config.yaml
n_layer: 11
d_model: 256
n_experts: 32
experts_per_token: 6
d_expert: 64
d_shared_expert: 0
activation: "gelu"
moe_layers: [0, 1, 2, 3, 4, 5, 6, 7, 8, 9, 10]
router_score: "softmax"
normalize_top_k: true
routed_scale: 1.0
balance_loss: 0.000598
balance_bias: true
router_z_loss: 0.0001
init_std_router: 0.0212
lr_router: 0.00196
vocab_size: 11618
norm: "layernorm"
norm_eps: 1e-05
tie_embeddings: false
optimizer: "muon"
lr: 0.0106
beta1: 0.9
grad_clip: 0.5
batch_tokens: 65536
seq_len: 1024
train_tokens: 524000000
steps: 7996
dataset: "wikipedia_en"
Below are experts of layer 4 (counted from 0) of a mixture-of-experts language model. Rows are named router (the router's row for the expert), up (a neuron's input weights, with its number), down (a neuron's output weights, with its number) and show model dimensions 0-255. Each number is 128 + 24 x the weight over its row's rms, rounded and kept within 0 to 255. Numbers have three digits each.
Before each expert's rows: "raises" lists some tokens whose logits its average output raises strongly, later layers aside. This comes from a sample of Wikipedia text that the model never trained on.

# expert 11
raises: ").", ").\n\n", "\"."
router:121175137167118133140099165090102136108112149142107111139096140106130118153101136160126134136104045109157127126161172146133143170110143116054154133085186141119169120127133125131145107076136123091119128108105109127139111123147138128131116106112098147126146108117162141144119142182140090109096127128130130091131116138127130140105110140125109153127136110170131134150129140127166115152107152125103144128146162069079146145152136123159159125095124101129137157114146119155124142113119140090090145084124133152135141137083134117136134123132091128149143146117115142115116106159143175112140159141133146136066085145170190152082135119131139125138139111160163112062084126145154093103125128107121149164115136146121123167126114151096094171166107139141069141124147132118155132131112116
up2:165104173150104166161120153093140126085129164111104096177183114154096098146142111076111119107139158169139115121133141151115149121123137113098149171139142133138137110115134099096113107113108196122134119122128143101108149143118135114157145121155163134119149125142095105156167173162174151076126128117130097119111102117133147124103158144101160171131131129131098146157142173109110162136119140091180147170120106114132141106106153184162142131128111111110185130098114106139184139148118090126141109123106168146104116075106130115093133152123117113158117141120113120131110138132109148107128091119137143186143136116141121136101164091106143143121117115174131091111139127098114123050133120121111133121127132094137070088117137092137141100139150114149137124138143116137126125133107125
down2:121131123156140118145160128124108100121081127139123118137140121136118120167122087160150158133108112121153116117155102126137126122133110185154112120158177143126135138141168126124129139101107116147098142154129143156146102154136130083123102151113079160159127106138107144124145110157135129130130124120088140125106111077126100148173126085109136135099101130157139167098154165157175133116138126119085099111149119112096110115117087130086100114099113132079115140178114161137105120102176130137121139133096130126131117129148119143181146121128159172086117101095133126144121166150143127146199153115137157137065118093113142098136111125141119120085168084113108173128156132139099067141146153157126155134086118130144119127175121108132118109123126128125151135140102204130162130074109101

# expert 20
raises: "off", " particular", "ace"
router:116188128119116144108117136118123148182121126109133149157077172145116065126075122161107138116100088149144116137115082139138166142132116120130145117127132136112132134171153134136131157098148146141102134162119136119107123116127134135155096144136142087108143146195157139133129139080123097133106173107141126106147132118144150147118090133114128118127136130133145113091171122125139135144138120115123070149139109103104108182198159113086100117152145120138153138124128119129115125143122110136066127137137166118126177152108128113138096089157154129145111134144152078137080127110112066157130115145156111147116104136112149141161104111127134140145111083118145122116107147108118106149164121116124089145121149110129143119125128144113161199129172165133153101082114149068120117134071134
up4:139118115156151126133132103097114119132164129136127133115176162156138108094109108082136129098128113150113083159112194053146134087105165110150119151107164144137104096148138107143149092080086174148152126123175143139154152110113115151128163126159140150165111180111142114127148102106087149134094143122123123142137125096127117152151120134127096156128094090130138128110122139156163091104155125145124132159118148131078134134112137153118133115127147079123129143133139081183118131147139089105101076133138119127126095153103168117147093168124145131119149133146115119095119129131101126125152136183173157117128114110098156159112123153117114109150148131163142137139124172149154089096130122118109092168138126117135085172180104127131111097102130129136075117089148128116141128124139137
down4:091139135159120183135106123121117081131157148161119107101164125167166161135145184117166150118159100201094142120124129109154121103071119104106143139144147162150149140119108120135106146122139070116137098114154127107145152156084112105127095088169170106141150141105119147138142110138163108147182115117130121146137137118111143143163113153136112165090153143121142115098122163137133091111160119106153110131161127126112103143099135153108141143116101120142159154142084117099101140175093133113100185155149149114137136172093117119094121099130131100103108114143154158147136080139138132113102086109133100135114129141122100170160112139089132156144116143082107129105100132145126144117122101112165117146086148129114140134132122154140133155093118145095099090147136096129112098081127148

# expert 4
raises: "ames", "nd", "uth"
router:132095115124120118117127138051119120126133109116153123191154120123120108128103135155099112148100017112152128155159153121185163129142127132125117125157147186123154134146194138125118078124098172106119157161120165104114135136119117110102103112113154141082146132143130121101118121131126131141124118129120147116082099148134139127145100124175129125127129160116134118111090130145135133145135169135138118133156135135115159128151143070131114110080144129134133170096153129123090133102158119098096129050140147152128131143133140123114131148113149148136129142114136122099143140113125157141130132129114151163111133115214215119127129117120135111140117104117151128103060138116154135124119123097107125121130130110143120113150140137062137113160140147098106154113115120116146144130118132
up9:118138124112138127130136144184105103120157147128158158080117107131143130147123161133173143155134137142118162088098116085110136143104144125168096075148128119084134133104139169194147141137123136130162095128148149110096152150107079117135138123113127132100119149160146093104104156102095141083138106135109168120121150180158084097102107121111153173142107140136116137116129154144122170163136111130153120169123128115102143135158148135123168093123127143131153163151114159164145109088129141213142109090121141104155156090082089109113123132092116097142142140138122124118151151127104123128121137128104109104113139168131090123120161076147123144127176109133183143145157143113166090122146146148140124105120113096109147140097138108139137171097126094122153122115093130137153111105122114
down9:132155132088137120128137147054094106157133149134102116088109141175118093116147119105149160132121122115150115114094140150105156108129153128095115146132129120158139115158134116109116114147135132108154168114137151117112133171123148160152104145123150110128122138191174150096132131080134163176095135141136100102101091133096105155119165145108142107166103122137130136112191124112129115122105162120116146133101137118116092134109118139096121107156113126069144148144088135147129168109154147164149143123118147117056120150109120141144134124171133105127143174108110092148088132137119162077167119140133141109112124174117132123146135150136115123130112078152160143119088152109144103136111133124141140109159138146140130118145141126116102196138099165084097150103113130157127045129113108

# expert 21
raises: "ling", "ni", "iac", "ural"
router:124171110126135132135076129120130149079139130149146108148125153124110060110044130116166136112141147158130128187158134107129139148094104128084136161145140202151148145119123133134101091063156149185122125130143108119132132140121139056132130187111120142106156161108109119127106146133144111140136130128152175144049096149145115107117152144150103112102176124135115141101103125093105120128131131093115118153169125122128110116100120122106160129121123148133145146093121141103153122120141136126134130122164139156103183141061102114128088118138110105131113112128106119137176123120135119118138099080141146121144151117133151133122125082124141146169103117151115103121118121111155135117116134171129120128127131107136124152093129142115095140169167139127136144112123098134060133127120131
up1:122098154114133131132082106108131153137125093133135122107137144112161140122178093195165143142118085113153141118133125154105100144130154144109153095091128115130130125165180111148131193122112112107163130142109194132141107120151111117100103133158117109145125131155137150133149129144140165125140131123151072087127148106131128154109114126122128065103135172148076110121149165140124130094174141118149105146146100160132139155088139092133115136109094158132104152081135172131119121118191122164171129074138123098121096172092125169084147110127131124149052109128173138147142128129089114130115143121130143125102114123151111125117109173173113172131081114133163103136143149150108119097123116124114145092153163115126138117127117121150149114128129141134119120126137149123114099138121153
down1:119119135109114105134108154154157181146085161118093110107150104112150146160154127123124126123150102161092160110149133116095133107125157172110105133114109105148121088143161099089107123139140111122136092118129144162113138136142114119118102134162100161148108124139165162126099154118133202110124141126164078128159127116136114103141131115108128105096110152154124128094165137156106099133125123139106144118145092076144111154115164139109110144198126096153162125167118152120123136133107150116093150109117104062157109148102137154129168154128113097163102118144121120150102090153118115147102124096106100103166139099126156123161118114152106144169176130091210110111146107113122145134120124086182132111134122111144153140115086118137155151112121131117107148121125110102097126163167150

# expert 10
raises: "ness", "gen", "wood"
router:124162139110146130119141140134126112068143122131141092111138147146139122118148135127128112060142087142132118128100125164150141110142134094123161129127171142103134109124130140123163106124139151154168138137123171132150098189120111160150113136119101049138124131150132135120104161167142119135148149107131130129115125148146123104142152136156177099111125124098125118114103158117104176161121125097111118139166119108140126129122139091138114132140152146131159130120152145123122136121152148130138136061165111139098086111112121119156084097160115125137133115122098063138064120117113117183178164105141147129146072119137178109126118150116127119122142133120142143117108126124186124094163135131134095130108117099143121150103137182036109165141144143115097128140093124077098139116156130
up12:123114145112093104126113122162130116141106109115181126107139120159107060104139081145152122137131116153109152165145130156172101167093129116168122121115112094115144103145168106110130153136133087116120076077139128111180140135152148184176113129114106093125115133183139128141111141122151136129105137175139150100121126145135151131141127119153158138128108148159106137130103142150129145145169160122102090155146132133141129125111155136135125112105129106129102127130140137122138150116117120155156136184157144118114142073151131128087116120131149147133114135142157153153144094150111063191146164147099109135143106131081147140183094118109143097124142122088135088075156136128108096116160141167129143122091149118098139139168143110124121104138125112106144104072109138102123115114132064
down12:095176129106109094126140148136122167162099155112121129101123097126123143107094142126100138149146114139106099146151136119123101176153128136131132116122146121108086133124143101136146099110128078079154105136153120142145138126115122140109108130124111092122153097113154147136125119078139145100156106115102140114117107121123155104102117127076149137131092169136105168151142162141145141106136152118127160136189138135140158145137126150131132106113158122119137167126140163110119106144133154119093107142123122135108126148114108197116095134120195138132128134111079152109168154155093121138144164170120151137163099127075087076132131160151126084128154140138104090157169141115130093089123110117184105093147143105114134156140127185079093135129157113126106200124091133140125105124148103

# expert 7
raises: "ically", "S", "asm", "As"
router:121182138132121111123104077110134111133125125124149130149143152175123152147108108121139100125153130179142124169165105109125159127118150107112146126109139113158186119158121135157158125150113130101142144098124141138099117106137131143130115136170164154122186148114133150143109146154144149112130139109129113153127157097136139123153084097149120100108130147155123141110134159120157139118126119117129089150116096092110048114188136123139139127145131094142151118113134140108130112068155127095101123119140166140094129166123129152155118140144064115115114108079087100126138089103120121103128102094145175136086143125099173085134127160128125135142150130146163099074061143140108103136142148128115135157113131100122117187142134131099079141123182126129111180112089130124110123156110129
up2:089141142109125154121157110155130132110121156129126102075132112109118102165139168156169123155113073130140122122130155129111116129086151084132110136128074142132105082127140154152153114154131146140110160145130079121166119104127148129119122135061147117106117146106130088093115089151126083099158101109166127097167133138126134132130153145136126098182128128109120122110134129122117154138075144160138105121100167138147124115120144108133143112124126166161094164145149159107089153088104093137156171144130124144139076160160124171107122089151158124125092147104145135140136145114109172133151133226122103089118118172116137090156130132124167134159130104132131129121141106125154116095165091158118134146130160146091118112151159093108126128095146119114113140158146127119122104140136127
down2:147125119120141117111107167157108124137137153132104126106194146149165120158131084129128124173166095122133136136149151123101119135163139143164121113077125132124145090122122145085136117157172117116074140128172105148151148117148094071139103153159146133157133150161157113107132087132101133101115105108158138148165113086106123130104147143066128095114088171133104110080099101141099141099119150098124106099115151142103145116116132138135124158178137126127140114115139129139129116118099131134101152113104124143147110153143170159134133130135176137124143111109120120119178134127162132195079128100125150096124126140065114128149082124125125113104140122108104149139160122109131111121113142126115150162122179162063112109124144158177074138107096132127146144165131140139142131111129089

# expert 12
raises: "bra", "ile", "ever", "ff"
router:120105126067139142119114147110140131112123128120142133145132129148138175118143132112114111131111037124146123148154096115217121118104150115133168116154119156100151153142163132111142034142117181101116144138117163120117138143131120136150094101148162151102157129133141101111082125112142112117109142128122123118097128140138118111127144148177132126122144140137108104129100132147098161118144146126165101126172157095140157116124168113123114143118137099109123140147132117121112131145146160086072105110143134132112111100119101144131101153157148147117093151104118111123070106106140084144138138100108141179113119158168250092111119135120125138129114106114147126132095139126156133120114117117130121157107135131151109106126145137131131158165135137126166154140106128125107107086110145
up12:150131112109125128087134161123126133156139089111134121167100137089126121123080139100118104171131043141142103150163137130176139094119131123167092136182109177079146167143158129132146127109133136109148160158143177107102160140119123131108137173109142101121120095143206095091121149117154135138128098132100098115119115124142144116157109155146126136125128092125126113115072138123110154146129118123138090162154151157145105143149133097091112116153141139113110112147135113126076135112153141112079134111156152092146111088127128139162114145132138112141120149089151139107122144098095090159096162140116111153142134181124155089140130099115108157126136118113146139094105149119140158153128127086149138130085137129193152119140174139126134148118140109113143141146098088143146130096099132
down12:138109099101140124164133114147115096128129121179115132112081102124111091088153104142140140108138138122127148141120078097143145152096151150074131098157146106114122102075134143125134137142146130143117116158148154142163118110168103150102099123117129154099124115070113115120147157109116119148133140111105056137117131087133174144149123129138139107107105100141113184145111112147193113116160163115127100137072079120163095171126116113156159139143126124132156172100121140143149140135128135132117104093133128120138131088143118107101142157108187110170145076122132121128111167118118107124144112082121107159137121134117144101129115166166160144151113091145151131174145104156101141129101153130115115149136130159132138136096121071100135155148151180137147118151117151097125174110137157

# expert 6
raises: "race", ";\n", "ro"
router:122128133146136127136102125141136110120140125165174124127089132160113085137130111118137148151114107127147124121146104119125111133175137119143123094125150126121161111207106153136154185121153177094142114141128122135075116121162117079200122153107132128108151113125135124127137125121168125116088111132145141121114116151117126153122085139117099094103141155171149168111171122111122123176130097101120107140136121109128157118081102125141151132132155117121158157130136142126132082144144134123119128143172111113105105136051136143140131128141092079161143166137124083149071132130118079102141126126125138158113083132161143128047152085168127155138151106143165141095110121138121097115107137096123144151119124140114119103126123148162091131115124129132095078152115174078119116124109120
up2:108145139148117113122138155137119127150128109148133128126143120171132060135185143124146133148137150122169135157123122109101113126113146149136107104136128070142071075182096137151131155119132121094135169102146107141103065137140127165165161115108147095139147165154178130102171153135134125128119116123083122132137106153111137110120134104134108137139106122111142132119153118113095109132122111174107216109149143158132151122121143102100129105119149145169187146142096141080115142104133108150133174115120108133115090097150135117163128087104112131139141139119145144168095122132175159121191114128129142123121148098115125143153130084137132145157183132120110084100193133118130139116128130112140094141114106119115136133149123167102090139105105110104113119142105145074122112128120144
down2:107087129123105117114132105096122102155156106148185149133144125103155145162141133148142145133095192098072116143088128089173147123127164063155168124145139188093158092125102113147155099157135135141122075200107104138144178160142127100127107122127120131135163098146158116115117136135140126143128119145141159117178122167170115146114099151135142105121138158130120123094178096113145126127145123154103107150120109119118115129062145150117099131120118156141142104134108070143135110169133110103183082120126151132114135094171112158127109147091147148122119122151106119164146134110098107136096159117135125112124130116140110108118139140092111119122091101141114151167112111128133118130129138104136142081137119144131127117124134138125176078102111141164111135145160096097120147115139114

# expert 5
raises: "ary", "ry", "ress"
router:113124133094124153097128136132135124105147114114180120132085129170140132106073138163152111096132148159126116130134116076151100151143139078108153114157149134122123137128113126137150125084124128150132126114141188107137116122138157088117130138135145077118165150123119111124142125096155105124130109132122122121097115165138108122119097171186100116126124094123137139129147163136121137148120171111124131152162104119137153152134097098101109121122157108126115143117131132136121135120105123125114140111116117126088154113126115124125112097106151126114133113133111171117137121158100100132160108111127165122075085139194117132090184146146146105152109103185118127185059128122177174085140131173099161145124115093128149157143116137104112158181177154102116184104125144132075147089137122
up8:116121097133150152123090172123112171106136133108138096132124130095115107149136119134140144139155110145128125100115115112087136141135143101107088096120144144109140106089126145196117169081115162102123147131148116130127124140115165077143109170091114117140149089149098089122145146126141113190154176108139153161068114114098149115134134157136097109134124134109162123146177146142119130144150099138147185127134128115168100198083126099137118152103113151156167140109142175119103130103138089098116112153160137125093120073121126128161143116147127122119135089142129122109088110129131124121148093145153168119137147160185142102149144135113146121172138109140151145124143192118140114116138152088125117135142121088113143141112101149118083121123136104160131098167114142110136101144110169
down8:158146131138135125176152113128143113141108119175065110151114117152108124116129078139145189138135123099136145136133159120150158175112084128129108139107109108135170133151129180142144121133128094120116111144112084131146107150146142121148108087141146163157110149159127104133120151091118138108184083148132131109143123149129118144099120100180117121130116138111160129142137137122142144186167115113111137117172111156131146167135062115144163138147099152144087160118109141092128131137144157079108128116145127113136128158128120108141123128087141130141096153119158098083143144153137095126100116133136080136092117144115124160071110124095137137136106133138099132132097103146143119157073112141124128101163107121121129071107114111194135106127129127120131079101109121143114141088200143

# expert 16
raises: "ver", "ca", "chi"
router:118175122130131135137129076106086090143114138138136142131164114158167142159155115195123114164111069102146132153098146133168110116100155104116171114144105117122110132109139139151144098131113137136154156122145133125145114124124111187124120119184108102131132138196155134123130120078114104117080182096076123130121146141169135108097133135128177140121133154115129101160111125138065153115141114153125120090103091101132149148177162121091070112080140133133120169109138132066088126123132086127121117118137151134086105152104104135141142107206122135129099124125126144147088130097104102120113142112111139124117108125121147147164126137139142130114132090087152126123119138130140104154127136132134133123141138102120130158123132172151118144141146158129132180166098146143117122127102142
up1:121161129109128136143151134132129104132111116164132188164138131075169144108124094173101143157125074114120137133125135157146109059129103136184117124107091101128141126163099151104122180139110101140183149135125115167138108158127077135099125137136132116110130113157131139119110120127067113139091130147131156101136144119113117135122165108126136112085124112133139147128142134122139099147153071199081126113137146137095144153160118115107115140143108130112136152105133120127100148101133111131122127119103084171142164164130122136123142129126143096121125106139144106092143107130125144135119144120125116110151134112097157119150092109110175111122118123091184162109066145152117116145135112126112140102125143155092131179124141136165130116140094213117136138163066156156129130130144157
down1:165110153112128155123135125132111156104162114121131104131113107127143128120118111141158110078126116150190141141147120113075193149119120081146129150137117153162130109112134145116139163098140134121136132130084120096128086103122140082144133169117128147149146152141105110109091144137142121087116136143110151156110140141111127111167091133136092110103163089105123144079121139128100129125115141102148124193151161080098146169129127139164095139157144169120164112113173118126122129102180068136111112094144149125096148142131128138104121103085151124161061142151095145136128145136144105109119169143151109134073147097110123145109173129124102156116142165144094120127174144111128125102153128152091145127127123106146110115168152113103114088124163138135131115093184123144105128146144106

# expert 19
raises: "ed", "ure", "els", "ry", "ors"
router:130100147117126136131103136076118104090109157145132107140137111212141094138097109127168124102120126168135118118084144101140167166104158102126149154164166155142113126116140115143116093085129127126118137104102144096091131157146152140142147093206124135123121138123155130138127126147159120120098172110132084148122114147166141093096112157185146134145107104146122120186098196104105119127115162128116138102140094100119116140096151101118115123106126114107137146093140130098128147121162088137139155129104145101111109119111103143105134121153089130139112125070120150166101088126120122139100162106153127127101086123147116140109192131147142146136149128171146132122120137125125110068144145173140120133121127108116101133133122101086162104159136128141103171113128118119094115088113136
up1:114174157125087120143131103123114136112093142096156106123121099152151111157133138136141163130141166141150136096102131125118155161139160100122108125145163116109128118147148099144128142158138131105140139097101123112124173142149130139140126107159092097129112130119142140125138107149163089089129138137107104097135149113128144099154100152148120083165095108124100137113124150116117158132119158126100095123144115144111144129090141053166150135109090139120155125122180114154122149112146126153116153123085082115082129088161120121130159065124096143199123131102088125144126115114153123134129186116127132129126094145152082134098228159141156155113147142183090125142150126131115106106150138160117120112129129136157115117121159107132114177155151114144154114102130085140092131128125161
down1:110145129100107151128144163158140108137129121140106157140087095115147113088160149132098142122111106102117101139140137134144074133085093135165156125087094138146118149171140133119127162143136125130130114058158161150167134113100123146151150139095130145127078110125137121124125130131094159156143120162145092123114117129131055150113147125166102147099124150127176112104118115140159117160124150164146140114120119098084163132105134145143165137110134081118134087174088123098090151191125093101126121112095101119156110082164159130126128137147164148137126141176159128087126133155112118120130081118107146149098165125140142152136085113138087139114111106109120155146089140157126136150127139099133170169104156141164143097112098124140082120145114138119104144159108154137137130134096153